Experts of a small language model: 12 layers, 192 experts in each of 12 layers.
Below are experts of layer 2 (counted from 0) of a mixture-of-experts language model. Rows are named router (the router's row for the expert), gate (a neuron's input weights, with its number), up (a neuron's input weights, with its number), down (a neuron's output weights, with its number) and show model dimensions 0-127. Each number is 500 + 40 x the weight over its row's rms, rounded and kept within 0 to 999. Numbers have three digits each.
Before each expert's rows: "gets" lists some tokens that make up at least twice as much of what it gets as of all text. This comes from a sample of Wikipedia text that the model never trained on. Tokens count by the router's weight.

# expert 143
gets: "| ", "- ", "= ", ": ", "202", "The "
router:467448495493509512514511591532566522448435516546572496433534484457506500496500497587463488439568612588499468423490486504533466486584502499475519512542496538527482479502457547441499492550539487474490431441516569524444549475498580522579483457477473511501422509553504490481504434481543533483510444528480521518526554545531528474530547491521495534483489594446565515520499482532514494487486
gate0:510479530484502516505506461519471577483407464487468472530512513493493531511472521537546467518444571461454551578501596459453570512528530606532496555493516498517491397513540503496484513510562585546486569468507545496468547500514484476545472511519573475502498578545496535525484579490501558357517513502527538483491461510477470498508453566486505515512547522441432498473460501488480541496503
up0:537494506524527500450489503537480492513564498531550488493527532478473458472473520451457476487530456498568448434455450546556416515471494417460531460478458497520563553445455510473548466464479444432550440494523458452512458555455491557475543459521475467538462423469470456455473411468514422571462488448430448460543532526533546515520536490525533470452494459539555456478566522521522494515460
down0:463541457525455484461473466457467489485485538451484520474473526525554468520498474545431568379469457533522504538492527476457537487518600424462549530523414496500574557434457529476509537486493435484519535543498505473443534419520544522479491487483497496463425582494431439450453429537495467489470524527449482470515561524558531526536542508490503487474518473536574521536544506447527484470501
gate1:507502532535472400541490497469532475487473497473505531471505509453513526452524401482544580449591567536472425507499613410506555503455491538560495499497473486480457533493512456533505543534483528532496573564531468479532545517384519488474536489476608524496550503514508494504514538456464520428454480503550462552516445500473487487483518475582446465518476540497451507526465484522541495497515
up1:482490499476463449548478533443537447503474551482519543482471465507539546464552434500549567472558541537434482544553541429486547495471457548562461489544471541453441534542536460528456560562453519543470547548497495532517526466453523479460461520443550556459565506488543538555553542522480533468487508546564519563451480504449456446455499457532438504553465541503470544556463451494515494443538
down1:458493511484458464490467481551464434547472524465451500506549427568477467502500387438544495520529380473534498470520524459477509460585438517557490463487518560482465504495518518466582486511516457500508516506461453468511467544447532456442489433468469490504572449463508504473555455553445525526471457479507539544544443467490483473434461443493502510496539548527495489494608510543523535443536
gate2:519525567503473548493544510521574454496578481564548522486468504536464549540518470532407491600534498585476510455501452503549463521527508425526482489499466508506568594515513547506495491512437424493473445459483546516468534513505493551505451529482437493517440501482476510502524456473478479572505567525471542561500561442447472495523497469444461583542438506524470492516517439442454438515502
up2:499474453543547485462448495522441563468435490462503456486536540454486448479454549477530473424467489436548461528478538512474484524474544531433525530475522470508491432457471508460541479479564558475545523512527482454509479529463505499521560481562564469515509519545484453464450496505502487430484442454497435407535500547569529532512507529562571422450560482472517450435498560544572552534463
down2:497486450518484520492469487541486546415517512555501442562532581513507514492428547503551477484490507476542474505470475544501522602473440506434484536471526467519465473460458565538516540534540470548574479443506456419488494550510504460498508472524529513455525502520542461455543434558422475470443446547522492446505467491465569425466538504482587504476511596518468480563519441533558471502502
gate3:572451466538499488475486544586451477461471502501450449481548484462520461491507580501514500477545532474534434485511555503492480478488497492499529583503481498556542530446435517459488458462542485472504470524560505477469508485429468563502480447596545514507547483520523530419451449529518496469420464446453515489513530482509538523539476531549515440407519538469538454428503537476606566549458
up3:556445425530439483557566501442444484552494471525479533466525556485500539491495471535531500538449472448435454530494544445446454503506465464535552538481444538476565494540477485492477485433424521467551528562524428511424469476429496546452443480502466473567531533524480483530427454546540512504457446450527466502515561536490448468436534435519522497442491511525526473522515471552538461518556
down3:478443474454498534455542419433562530500490442525541479470567490492466502452492461496575504541428432561402512480470473467494503381448542535497469555587448557503527546509456486454458525447521500455442506489549455506513460498489423525524547460488484531533521467473451492508562493547427559514527522479533529500490494527471461521487525475524536483484443532528492510523483527492390466503477
gate4:470480441527528488516564550479487482452497527461586472443452483442500491588489531497513510431479545532526492535486433428517464457461504493475497518535561571502455478508528546383461579478529439450488499434493514494494513458482564593484493453533501500460459509530504499521514524578440499502573420514446516528475428520541460440530466527484473512463541490441450517492468541520492475451459
up4:545519590467497552489450432554491522545500459540427521539546514543476489403500454498471492563511435521515466471495545594509507521517510467506511476448438431516522506477503500615528418524497566523546529517517488489500509554497473417498506502449514461558555504487481511504491498434567535494424575463510472448534560495460551579509518495511539482501507509567542487489524473469483559560502
down4:501414480535528562505520482572507574417444495496456464495544577469549529504382536492498495492443499460556486540501476489457430518479557558461540549567480476520455510465466522497513499473488488475512477489560457427488498512509480427558460447491478480434420481505446547504497437559438459509510464506513482478542494444516471498447523492455576546539582515539536480457501491451509471517464
gate5:398603452518492455539559547501497508438481530452561474486519472499552499552522452559482513489443573508478478491504466513484441451471487516528564543525616540459484587513413520532482568522491458531445487511523529513436561474521459511524504534482447522488510545545496527542482511536480459464533493511495558505478420586466438466461558487502503522518495490474528511527550538514447455441503
up5:593391529515505537458435452496478495565514480535431497499492538492468495457480536446502503529550427483532504480506551519493561543520527477455454479491397461519534403487593499482513442469524529467558499498462473464555446538498533487467505480524536488499474459434484486453515507474512527527449514477495428476527564406557556561522440505515506490484521512498459484478448458480543563577486
down5:539446504632525525494495524603518569454512533465469463548537583502519540516452530535485495473467517487512505506472476513453483549504557492471499556517516478536475544432476532477487498526477516518534448453572469472527556485478458469585447418467490503447468468514465516461488442509439526494497487530487460442563473447549517439451520542470540545543595559557489450498558508495499460531467
gate6:436567500494464480530584526482523496422486517450545494454497460537536485564531430565433527484515605541490460501500455481549420475477476510530571523536650523461507565526397493528490545479477468529484518481470492517468535463497465512505512535492459541508493501565500536525495508520479467504508432528489531493489441553479431431465574470488484491471485504496503528519560536506464444446522
up6:579451513505524518469427482523477518568499496539452506556512529470462498461466572441572492495499395463519529494493509541474564518515526499475428484469373465530513415487592521465500438496540518487511514508542514498540460535487541504475501464534549458526503511416478456461511516483502557489481562470533454501516565434523545570528439526523523497521518494505486469469424472499534559572448
down6:527439490603531514513489496595514582444511531492474440560535580481493552478452520508494472505494549486510497521457489500465452570478548521465476538483510459561445527438474511477490511506488515525512457468572478480568538483491446449577433435470511505439474496491441541489494429501465487505485486534507479462524484423537529435485493565466559549506575565563477467506558534512512459575472
gate7:588469491576483512507423496473477468426498478524524492503552509473498516501512483489441490509520486465574465511478499531571439522500486519516556541399418499488453503491446487450525508475518481452515456470569467447433521496433490572470590469564530469533496499500485486439446450471518476502440485486496512483477534551510517505504502589546571522452504514452534440472517442505513563530383
up7:523494459503554482501436470543521517457439450456518528437468566506534453548545546564438528489530477495531522502523434466549546561503516450474573486461469548470552532546497525492504460524502546515538444535579461536499511472461480545424510476486497445528477523537487485447536534486433420555411437450462513467482445466521551573485482524573470466471494519483556455492507456475466498467416
down7:471546503447492470559492478480493478557488524489408445523474517516468475523597487516510571521508497529457555533518462500452588502445514529519442471498543516481432569476536457494464525488504415565495517564513460509530527460505430453500519497460450500478481514544530503533529531505526545465560588512561504522409493585464539506520399529467457505580463447522466502503571480473485487465539
gate8:404547431496472483544558545514507494460483501407570499423483489537538501569529454553451503474460560518477485492484458450485458457481472504501573510570622546484505578508416507514477551503497490488482522489473485492457525460502476509513505496470437541474480523585522509513489495552458453507497425515470547524461428558529426460462559468465533509462511506506524497516512543495459435435524
up8:421558426495470443521563554486495501468498511443567512442477478541547474564541456551475526459458574513486507513498433448515440425497485538498565477540607549475512547517420489514483564495497470512463499491460503535461503446516455508531471501467454525489495509571523515549506495562451450495495423513491569514470444560523419443462540489474530500482472499500524513543538552487488426448516
down8:491572505407457467489504492411489432553505480537514561464453393529485465523554484462499532506538481528477522469543522517544544463530456458533519448490492549480545454540527496518496499506511474500489515541426531535469461493527564549431572588546492504550519533518556478526504539482553488486502530484497524543465532570464487538536505452545431460486399423442508556509451477529484536460554
gate9:568453509522455505520453498493457531530506495411410538551484499478523522426510484396577565454530499424493548581495548450439514581451498538455449490431449513560456480493555493463482497495506538464461584496506400483526524500507482565481479421488529519485504402485549555517523482455528511456526490522563489518502451543483476478469492534491508514535490516504511518536483514438493536504477
up9:512485467460429485546453527467500484523516522435431554571465467537549547489534471421555565492550498470465554546551497455460560543484457533509455481523484541508449511521554458499441538520468481509443572507444424540520506438548490506458450466467451544454519435467570573542546531496523502529542507556552503530453488497478476460445476473444460541546458508540508555557471489481452520462535
down9:512504498494426481498501515580504471486530575465523511533513448498471491487559510453541471544522451494500480463564486497512559531530481542485517490518537514487425517517502436403491539508495485553501497507432487553542507518482463411489475463469503497525552449490629520466571446464532482497525526488592523566544495497460537433489468481498486569507429582567482464547546552586489452519514
gate10:452528465461465467548592544459549461473526512549527525459497449522524546570556435536436482544520560564473503460533465483563494485513445492560479506541589562491491520543459464478464550521448442511531499438437519533481546440539499470549473513477456560462453498537534523542515479544507467548512500555480570540444473560504507454468509443452452513509443527499511553543537484458459464437527
up10:433524460492468499523612555496557482460530517548536522452522490517512505564523471564423447526548560560492506437520439494583462496526456479546517528544583527477518513553432497494486527540452437513538476424437553518469532445538510485575492512464431530462438532546519491507511480521487453552473498543435579519472446552524486454482533451477459502497467514498520533502535513462457488456535
down10:493563536428507468521510505417471465589490434517479564437467427553483494530526481517483548537527490528480511502545517488567555441520469457553542458482501538478552504532542473524485484485540545525472510571476532544518494536514529553472549587522477473560498498525510479530488559447547520498482539433475498539469522537505463579558478456541417461447451411452540551473481511495492585468535
gate11:516473556543517505522515512500552545447533454558484446440549568433504436477415474462459474515501517529499418483473491517501433573520460502492517526510517469487474532421529483482554433549580505541566460419509467477501509551509546591557534490476467459497505548509461437468516537461544508465515457456454447450509528531552486503497542572532506486542558511545502456426458484508568482521471
up11:555507557443531494481533533537491478489448553514473438496466506528562521450490528511520504555567512424507509527477453511539539560439521527506478463503453502480458458559470471565485467581499502438486473470552500470520507462477571566524493478475493532458475503496541511472429443568425538435484423557499532518518476510456460474493527568541554448517539451424430557538438516521485568477437
down11:508498541571535459532415502454431462451496460472523457553466495523504525453504522559488559556508478540492525458543542493425570495522495538475454441442445535528520468540415539469424523479504478454461511543499463523465485582477500484493493596471519450516535494539424439531538479460567451528503540493473531491510494544423453528496434514546486513505480509440478483587482498442454524445474
gate12:472540495444463424537578518455525487433537498533505522466492493551531545556545467560432505583507609522445520455516434544573528477519437513528510492529596487505492532546471419513448535484472452500539465494454491530469568473533476460523483531476478545492522516493497535532515523527521443537487460555472531510465445568451453488497578477486481501484428515453471543565551489483453482452533
up12:526483523499481511494420460514455554607456509460516510550511494508504478421462548444572547499481442427489528575495552448414503552446521571468475481434405498502476461481566537468531506467557593510470531566533479463535480538474504525430514476542565490512540480488528540481489505510500527414532508487575476470501479489516525506506462556546512514490557465493536475488436509536549510552491
down12:535476478581516529494512499550494513399505560508515443575520537457533488497480540486539480484496530481487486485460483520453477565491494510407448524497517495519399497453445506457497531517459480533549486449520468483502520502483466427538472428488520506453529493534502528496515428533455484476539467542538525481527487467455550403450508560475590563552534590557421469539541487492508412548487
gate13:529481465502464475526436472493471567530521518392430496511476491482530486427513499445558519443492530434499537583502518435458504548445499547437480469466495548597456454497574455483473522503556547468479527494442401482501503484493527528514525403489521507477509459479555557520502541515464541460529495501539491553486391560522460475473485540459542495521496511517528538539442574464506506478508
up13:476493455453432478541460528487488534529527528426426536535452457543549534443532471440528546497522534422459575568538466451452535507469468534467463475505486544554465492538563444501443537528522512508451550500443419526496508457527521493490469469462482544463527449473576565530538530515479512502539497558550506539459456517485462453439499502446488546543456492550554555557431526450462481464526
down13:535518481491422469486510502552519520510550565550545514529497426513463466491546540455571474558528485535521484457584502542545565552572427505512518471507530520489434496522491449442478523544537496554539450510459516554545492525490497441476493508517523527506554477489623486484547466455534496481514521493557533543525532516451559437477495475510499519490402541538507508546511492646519490515538
gate14:501505521478492525525449517540484537462469490411485491515476462497500482430484501453573487442457453472514540601486579438447460579474476508491482521490447511587492538508551524496494519515561527540408537490516445508492543513538538547470477467458510469495518416546521531533521472482483529441588574481516524507479536546414494500473493508446535587539454537512584521474414513487529477504511
up14:465532504439470507559497526489508491466486515423460517544464452523537544440508489456557479484448462488463561598535533449450498537490440536506483521524508508558465530550523462514464527538520487535432542497482462538498548471567498510463442504434462507452547420542569554542529513498501504499588557529532511528455515536419458460460507470433513581555419526499558531520444516462476488463536
down14:512503497470454504526498489501542487486535571516552489471499435451522468448486516438536449536552537478490465472620500490533507495499476523460515462507456520486446487511498450445434501503481514542490482518477557616512489547502495447518492464510542466532525504482559514554524467427520468475554497466589549587474537471456536447500451476524517541524376478492496518528455588606529454489507
gate15:517428519508472544509497537487540466522491523502533510513478483441500532511511555523598535517515494543477552490497482487448515451478521455537468531573438559451455523523537601472478506529480420494405522536529579533537460495514576547480418446495474520485495544472507494490563488561518550522577552530514545552480550450474458468522403551497449599535521515469495492506469467524491449521523
up15:498566467492506454488489443523460535480532457488469497483536530554519470494497426460399462488495504483529457514503497509563480541516467547483538478434562464524543476494448396535505488473520570511570502460466426478481526510504443461523582553497507472526515445511489508521431503433484433484407431462496457442507453541533530535495585457506558396464494487546505512506542538475494557492477
down15:479495480514479566485514481511488548432469495542456466492511558502519470531380571544547492433432453499564481536490449566471502522492476531495583538560495512488521522443457516523511498482549457475520447465520445388465464559542557489495504506511473499437459502512511425482504445614408490481500478535521513508540507473516489497432570451481506489484545521544532483492479406499529495473520
gate16:468465555489537521440498531540529547542509512488482536541537472456496467432480536472474524517561461492502416454455490554527474538523484433504578516469485505537499455474465517504545429522588531444519504466482478472532470581443453527496511473568484465551507562526434437465423469479519552519501424476453499483493565511564587451552515571504487509519571480468550514449524447521543492554481
up16:448552501502533555502534439542528404493523463521499479448536487576568462521437521470438498544503523500501561448466499452431455504539525559473455528440485459533495495467566488516549543486443444557523484496511470501459508448510456555453473553435483493505529478493461476445450493526474470467456532491478463472563460459427516552457548472492468439533423553452491457520564531561443499442528
down16:532431474529477470430507463466527520447486549372510443490478526464415528437512506433484521447532520522467596480504502524569447561506497510493495552537481546540552556491496525452530543566531435478463447484505462482533461520457530494490491430479477486474521533521498511422516470496505463500505480490531445498504522500486466550479448554556499534512470530560523424377507522523428475544483
gate17:441501455518496523487506559476495487489458550424574487489449476475557506573490558512560542465428518475500518540495454436398471434477509546504486573571488555491462573495490548433501543478496452504382522525530547504511473483527501555463475479511473534504505522518502549537520471566480453489575526513538541502492510484475436432472485521532499587496527454446509486514475557570510451443487
up17:570482550478513495491495452509496543503573438563437494479570512534465511425520441468425452526568491522521490480494560545587512550501513474495516438417511458530551425504515438564502468526492557494609507481464465464481542538495501462540544512502537479508507484500493459482467519430517530511428477471453434499510480498528567578507528475471490408487499549555508492464530458435501546531503
down17:483438542578508541509523504559504588476462481507461488498549572536538525529390539539532480443443440482550494537492466527466485533527489536520557548566508513504506552464480502497519479495539507512516441479590461435510518538493495487521462456470466506441453434469452488471487456569413525534498456520492478449563482436556483482412526470486519522512612539549549491460518468488487513472472
gate18:494454527517481535482467550475513466544454521437541511522446489448526525517488566481606561463514451493511524529490491449409489486476534500504465563552424530465450539491527599446506527503481455481424527560531540507549464497472532557422447429513478518514491485479526514477539493563528501516566543536568489504499508448459467454486422539558452565538557465447478516507441511560516483503485
up18:509461475489438524519447546465526454539481553448502542528451456496554546524521544504587571488520470509478555510525459488423522454481492500508466538568451536448437535509550563480464527517460432524424532545494529537555444467519533541432448460492445547485498475498539549527561501554526499541589533540571515524468533443444465461472444499518445569544503502488459528549463489546502469472522
down18:530512473493506433494475521520510427531546536438562506549493455475466511466632454476444514570547550499434504454478533445485525484477530455462411481428521460510458469524506485447487526518425500512492567504456524579523541431466448483503511480500539505549562524504530552495527507434576491494500530492503509502475481522461535478575442567501504517523438541483431459546550572490489463534501
gate19:530447524570591484429550506511497527479481419483528420459536519531456477510501528467495511433526545527560537490510449536511430490531509500506540540473477527433498418461461489519509492538547448438484421478464448487524468505400502556515540516503552494570443527497492465466457442534427524458448521495473456488585516559496532563525483572548537522503524598488488493505493470493522516488516
up19:473467524555568527537524459547527514482434434544496442515532508530541524554581476491491470489551508476512482500489421562461464459509557543559523494459489551426538435496503499484451558511532471443497502575492499448496459476497517487504559540573537466486484484476480555512588486596431435497537482493505459508528463508451484504518510598480457541547468532508497517555483523482382532469526
down19:481485446533534432475494520533488489502497422509477521534496587536484562520477403532586562487522518522536558495540450509572480496559443487504505533470551477573558484533497523446501538479469533600459483514512460535527506445521493508533519473427434499464479584509520536434548528487565529414477515493543496507482510460441461471506504398567550541495486489476487479523569542501487455499479
gate20:532442481518462462547501519450575453501510518550459553428443484495503542416545457520536520539605493544491458475513593461508549527445556449492447478492447538477477467530553495466481494506480499506549525470457503498563503497455583508528483443472548565440516457429538513493533511504491535511394456524501494566498481490565516466491447517558454476502486526552442530513497466446559499524556
up20:498476477508446469551495537431565458497523536533467565439437455512535558437552446527531550538579496535466470488540570467451552497434538461531438497524464529456439495549552491512454515524445478539511535507449503523532484462476578462518496466449522566443521460443538539523535529526501531534422483545522512546463499481524496429485448490541431505529460520560464536546490458444534480472559
down20:533488520509506424499492543550501446588470490489493515499527475543484488552597455488496565501530421533532510455570524442534522472598518420535468473468528542471490551544507528485511505519507521581525516553522495544583507495407484488493494479481464518516574452497458551434517512441511602550477541432451460488545466485500500511471462469526495518476490559502559545472575502537505551482539
gate21:420496435489482486544586544489509502455482529536535535477512494523514539613519487540468502498487578537467489457509397508526494424551475546507500505562605568484489493523441512416470540491497459504514492421490548536465514454539483488516496522523436536478450534559521488509509491550486442520505431545445575511453468551546447461498518457483459484472528495456538505530565530485469492427507
up21:429518420469456462552579564492496480445488537519536544481529480517540524608545486562455486494492571494471527491515395484538489453517444521543486512553591552477475510519450491428485542487495444505489472452488520553496527429556490485514480508486458521454461513531521499529507522577502432509521455550465581514438448527539428431481506477466458487494489488482501546521568514500446480449530
down21:486577531398492448524505507408478442581499473516467571456432444529464491535556465514483549521544508521459518494519532514564532465518466476535522452470514517475531479526549507544515504509517499520473504542453534544508461518514529551470551611522460485551515525551536468520483555461575507506477536475481494528454509572500496537573483471525412456456419408441509551497490496502488565473527
gate22:499458581485472561509536548492588459469521487586515508507511473511492518494504458492498471561574489598483514451506511462515543523485485468551489503550496538522521506544530514469465436512472450511473496513518581532498536496540523509498466517436465499471432551417480552527525439491484499567493597520478562577497491466452528468529463505445455606544424477436549518464479442471457449499517
up22:513531432516535454470445455514423558543487500410474456490518515494512484472486558481511546433428546414514476567482483548497465491524518553457503502471500444490483490450491489495540545467550563493539498475491437466500471498458511480515533489572549481520560453598521451478483536506520510446518405477533427429501482537532493509485522516557553408443561524572472495512513569532538535511483
down22:501458479526495547472501507543499535408522502563538452576534555483494498492442578534537476471502516501499510489448478573493504584492441533474506534503527485502497471456435564540489520535512473477545476428524470409474495550512531455481517476563531529464466540485521448463512432614432504494465458571530495491514503472495554461465539508449560459509550584513446478521514389497507454513481
gate23:444520448453478445535559537475532460449495524549502545468487465554555541548553460531446486517509555531435529481558434500558493481534454516533477483541588558478484520544495452504430564492441440524510475470436486543522512442544487469541487530455421577463488481494549513539514517557483474560494466546486547524450506535508463467482524431438463515501450541502495544547556506470440462427532
up23:470526463480491480514623534466518478458516505554542512447516489545492492613516473551415445537512545531504510438504432526541473467538480495547521502549611530503523480522460484497497546516462419491556448413426527531449506454533512475565522536474436548477494544525478496523496529514490435565456450526408568511476485558552521465506520467471478495476484531511475511497542511478479490444518
down23:489554524413504469518507509409484467594494462529467564445458450542481478534525476529477552511530507521490507487539522503553528450528482452570542472454504532486558507530555507543482477489554529532460516572505530518517493524508515564485548584523451473530485491529520469524465561453545540470464539442466479517466513568515476584556526461538414447445449416450562532464474491500492576472526
gate24:439561437479523451523606573509518478426484539532554499486521486513538506605528451556472476488492592548477479492525451511521482437522456516544522510559616532445466544537414501505482570517469427514505472487501544542457543436533477486556485506465434532470496550545494498526490519537493473512510489525474577504463468566490479455489537484470482509500483507475513510509564531509465480412530
up24:411569452470512433541604542496503491437503530509550524485500461512527515584532443554480486502464591522471515492517462501523484431509452537553519516560613543478454533548430487500474563525479432528491475469493542547475541460545489477538496519480431563482507540536500499538509527542495468525530487546482583506466470562489458457492536450481506498512481516463514540525552533498451454416541
down24:476556512379495445525488491388489454569488442530509564450471433529473477499540463509487528531535494508483498481527532485556521456506459479544512442466486518479535471553536477529521491482543510510465545557460535538487476517527529559440555582520479482549507514520537481530490573467556512482469516461482523534450503572485493573565482458525443449442430428426532542494463498509514582466526
gate25:572439511572515472496482463560555553455544558490532447524527578459462532469473481557492435545503492511561551488459505494487454507516483523531542473444551467546553459416453557543523494542489482451478462481522444464453482502448538547478576520562501508490475550537452441447448523450520478495470517432497490468472479593511567494551579576513504442496506524457499461496510498486525502568502
up25:555540458462468560544526445544526483528479513547522489483524546444478516556538470451513533439473532524505557466477458519564464555465484524539495465501516558551471533442480452472468525555538524460529488463485436545491480538485456474468510560470522549521419482539485448430529435455556496473539470552460566535478452502556564561443492490557480450536557463516572494442546423554516459494528
down25:530515513459577478376546481447521485539506516500476410496493532430503520492512465553447494503448475531477489486532396524520450491456510535495438493502519430557552554487498441474531533496508513437441501492546531471432518430435534485525443473485440547512567517456510518468569528511481518496413511497534547566469551503565533548472479519484543463457411557533512512478472499500505532527500
gate26:489480522528473552488465533514502489509423522471558483541487488438521492503495581492595560468495443465501532544497509461443457520492531525514466565549385561478461540477502594472511501518506489512385531529558560500545473493503530566446436474530487514503493505509515541516525425541548513477595575530534523513484550486458480446494467539521446571547539471451523498512454495532537470531476
up26:513501525527546503489528452525477547480558457540483469457548556523453468492482467483418428508500535527547439481477539510553525530512515493463543440426557450526569453486478428493536474472531550452589468480477465451451512542453498483558553493523543461512476534485458453461451508457439498501409453451433468477548442537550545550554528518490553418438508511526511468452512532490505542535476
down26:481479508533487549494513497530492573478455488536428486486506548552503480545414556560542481429438412515581484528497482557479497538542482480556560535537492530526549520464498506532520457517576472498526442479545467410480495536515549528500508520479451519422442479495480449477485480572427541486466492525476498456554502495532475526439576446503489473482584503554572499452494422530515551467513
gate27:519482549496512547457546502546539559472451443454543503448491562414461470468451549598450454523484464557488456523444532545491495533555515457517481540499458481541531490505488502476556517508537519464533411525577527496457469534460511562458555541456496483514499534519440522482490496452550510455452529453445480440511481462465505469490468553539554462462482500466586420498504473462482562527406
up27:510475489428543480462548557517479455497389484480511513464458546438524528469480462578515485511497515490522495476513483483480435474547482520563417543544439542535579548556534488473496510528535545463587447483506513478463494437464517504500475492432494440517486479563450568507518549458434573444504478519519523491516472481444485439436537459555430474507556496497530502480519432444538559453508
down27:473466415538540553486501445461539461467452558476421513501486597486517541476453424499473494487519496465514484410495516530521463500490508518483466526529446497483486440510486460507518448482484456472541547533490526500461523470533446503433564491487534436516484421527550482526506576436513530442551557455468590541501462546506442579495509459451465467494430535444553493494448569516548452477497
gate28:432520445509493468513595529499493480466466511464537504427494508512544508593541481556425496472499579518507494485500408457529471425524464541512540495552620543507501523516472485455494543461513489480509494468478470531476487446516486466507541540512446541474467496556522494515502509530454431538449402537466546520466439501579417459457525449490520463469485509475493517537559565464474465431519
up28:574496551500548540460411486542515512534532458522481475563523503453466488405446532451542491506511441478515490496478596556478519543490532438473489533427394463511496472485529544552533432538525532480518513526560519469506490548470501534519477476531566444520520507475473488487487452431549556451526578467524455487547570490460589533550486527504518523507530507507524480463453468528533560577468
down28:514422488573550528501500491583516562418493526467503437527569570464539548460465504492529442523441543485527477541468481472451458544457529555463468531511486465492447535487460468467498510467486541503508509480579480485519532513484464447556446431454541514455471461460468558499511456527428482516505444514525498468526478410506509461452475557485586549537569561553476460492521539478499445531436
gate29:439521483502519483524518567488528478508452539474562498524469469447517503575503559543554528469425508537474533501505482480414494452511495504527493535581488532457441577520487552484491525525506417514399520557548586543503471487539503536460443499472453530487518545496500543513517490550520514505593578516538546535487534496450446473514469514526478623539502490432502487517463507587500452460520
up29:552476495505478504495487435510479518489564446518443506457534538555484511441516469449443459527578484480505470492496522530585497563523499485479522469440527456539533418482497430525498450481505574483622496454441409485509512528479478482522538516518533486496496448487517462466473516449470498507405442471476438462494462501562558530492519467475519380483519513578479500508539494430484566540491
down29:496464531572488547495522511557494578482475500517454481506535565527514503548416571556535509423452434499536500528492472557475518545530487530505557552572520516505509561449468530501512483513546481516517419452568442417498496550482512478516484472496460506433459452495477460446493443588415523520503473543498474474580497441538481466419542479485499521502586548558530491483523437493493501487490
gate30:430503428483495460515581565499507477422512530492518522456523493526538524578509466549439503495520608546495507491525420488550484442503448532539519494544650532487486488520446458490484523486475437469532493447431516520444542443515511476514498508514477548474454499542510476530484499549499447539486400532472530476461443549526442464511567445482476477468480484475495536513553524519470484427514
up30:571514571503506552471399448511482524590508496504466494542492525486494489414481546428567524490480429468522493540506582515424510569474547484484462488456360472509494475470562517528512477486540551521450534547556460458554478556470477524457514505496518464521542488472497503496490506444528566443497592478553457500515548482463558529511473505536531543511490480531504471478438476481528512556473
down30:519443470597524539483501502594514552402503538484513438534576563462539507458458519498512459505480534483527479518473486486466460550469543550440464543511486480515425512474445491447504507504460518506538496461545475484504545496491467430549431397481537515451469482467479527490501445521454477493543464527531504495525488432499520451452503553464587564537563575558472453508509508478528425553486
gate31:483505488449593538525442549450503496448520534527481495482503507519535470476481503426516426457466480453503557521503490490434573576468479476460492467503462503500475447542580490513451464530536463480499490611509524512489482493548493529493494509469516510489514596388524488490496535516452567499468544533494518449485524494450537556551486490462514556525453424420585496457397484556519472496503
up31:467491508429563530533443541432503458475551562537476544469476484527540482459521483444493462470490462466476563527530502469457594555475449484464464451521470508466466504547564458520449453535519445514491516601495530529508497460556508507472463529457489522450508547406545521526521533513489537508483558550515541498471480484451520543528478474455479555538453407429565523500394486550504449478530
down31:480529496433476460516501457467554577545535576515482506464484523492484517459505456464525492482454510498531469509558531451491512504492542416503476497480480478557482468543517424496499485468529491515531485561475533501551491422545468508553458521414524528458530516485512514500506535379530472481485539530500501470493506492520562491529532520513533554458401437473574489465475618640543504527540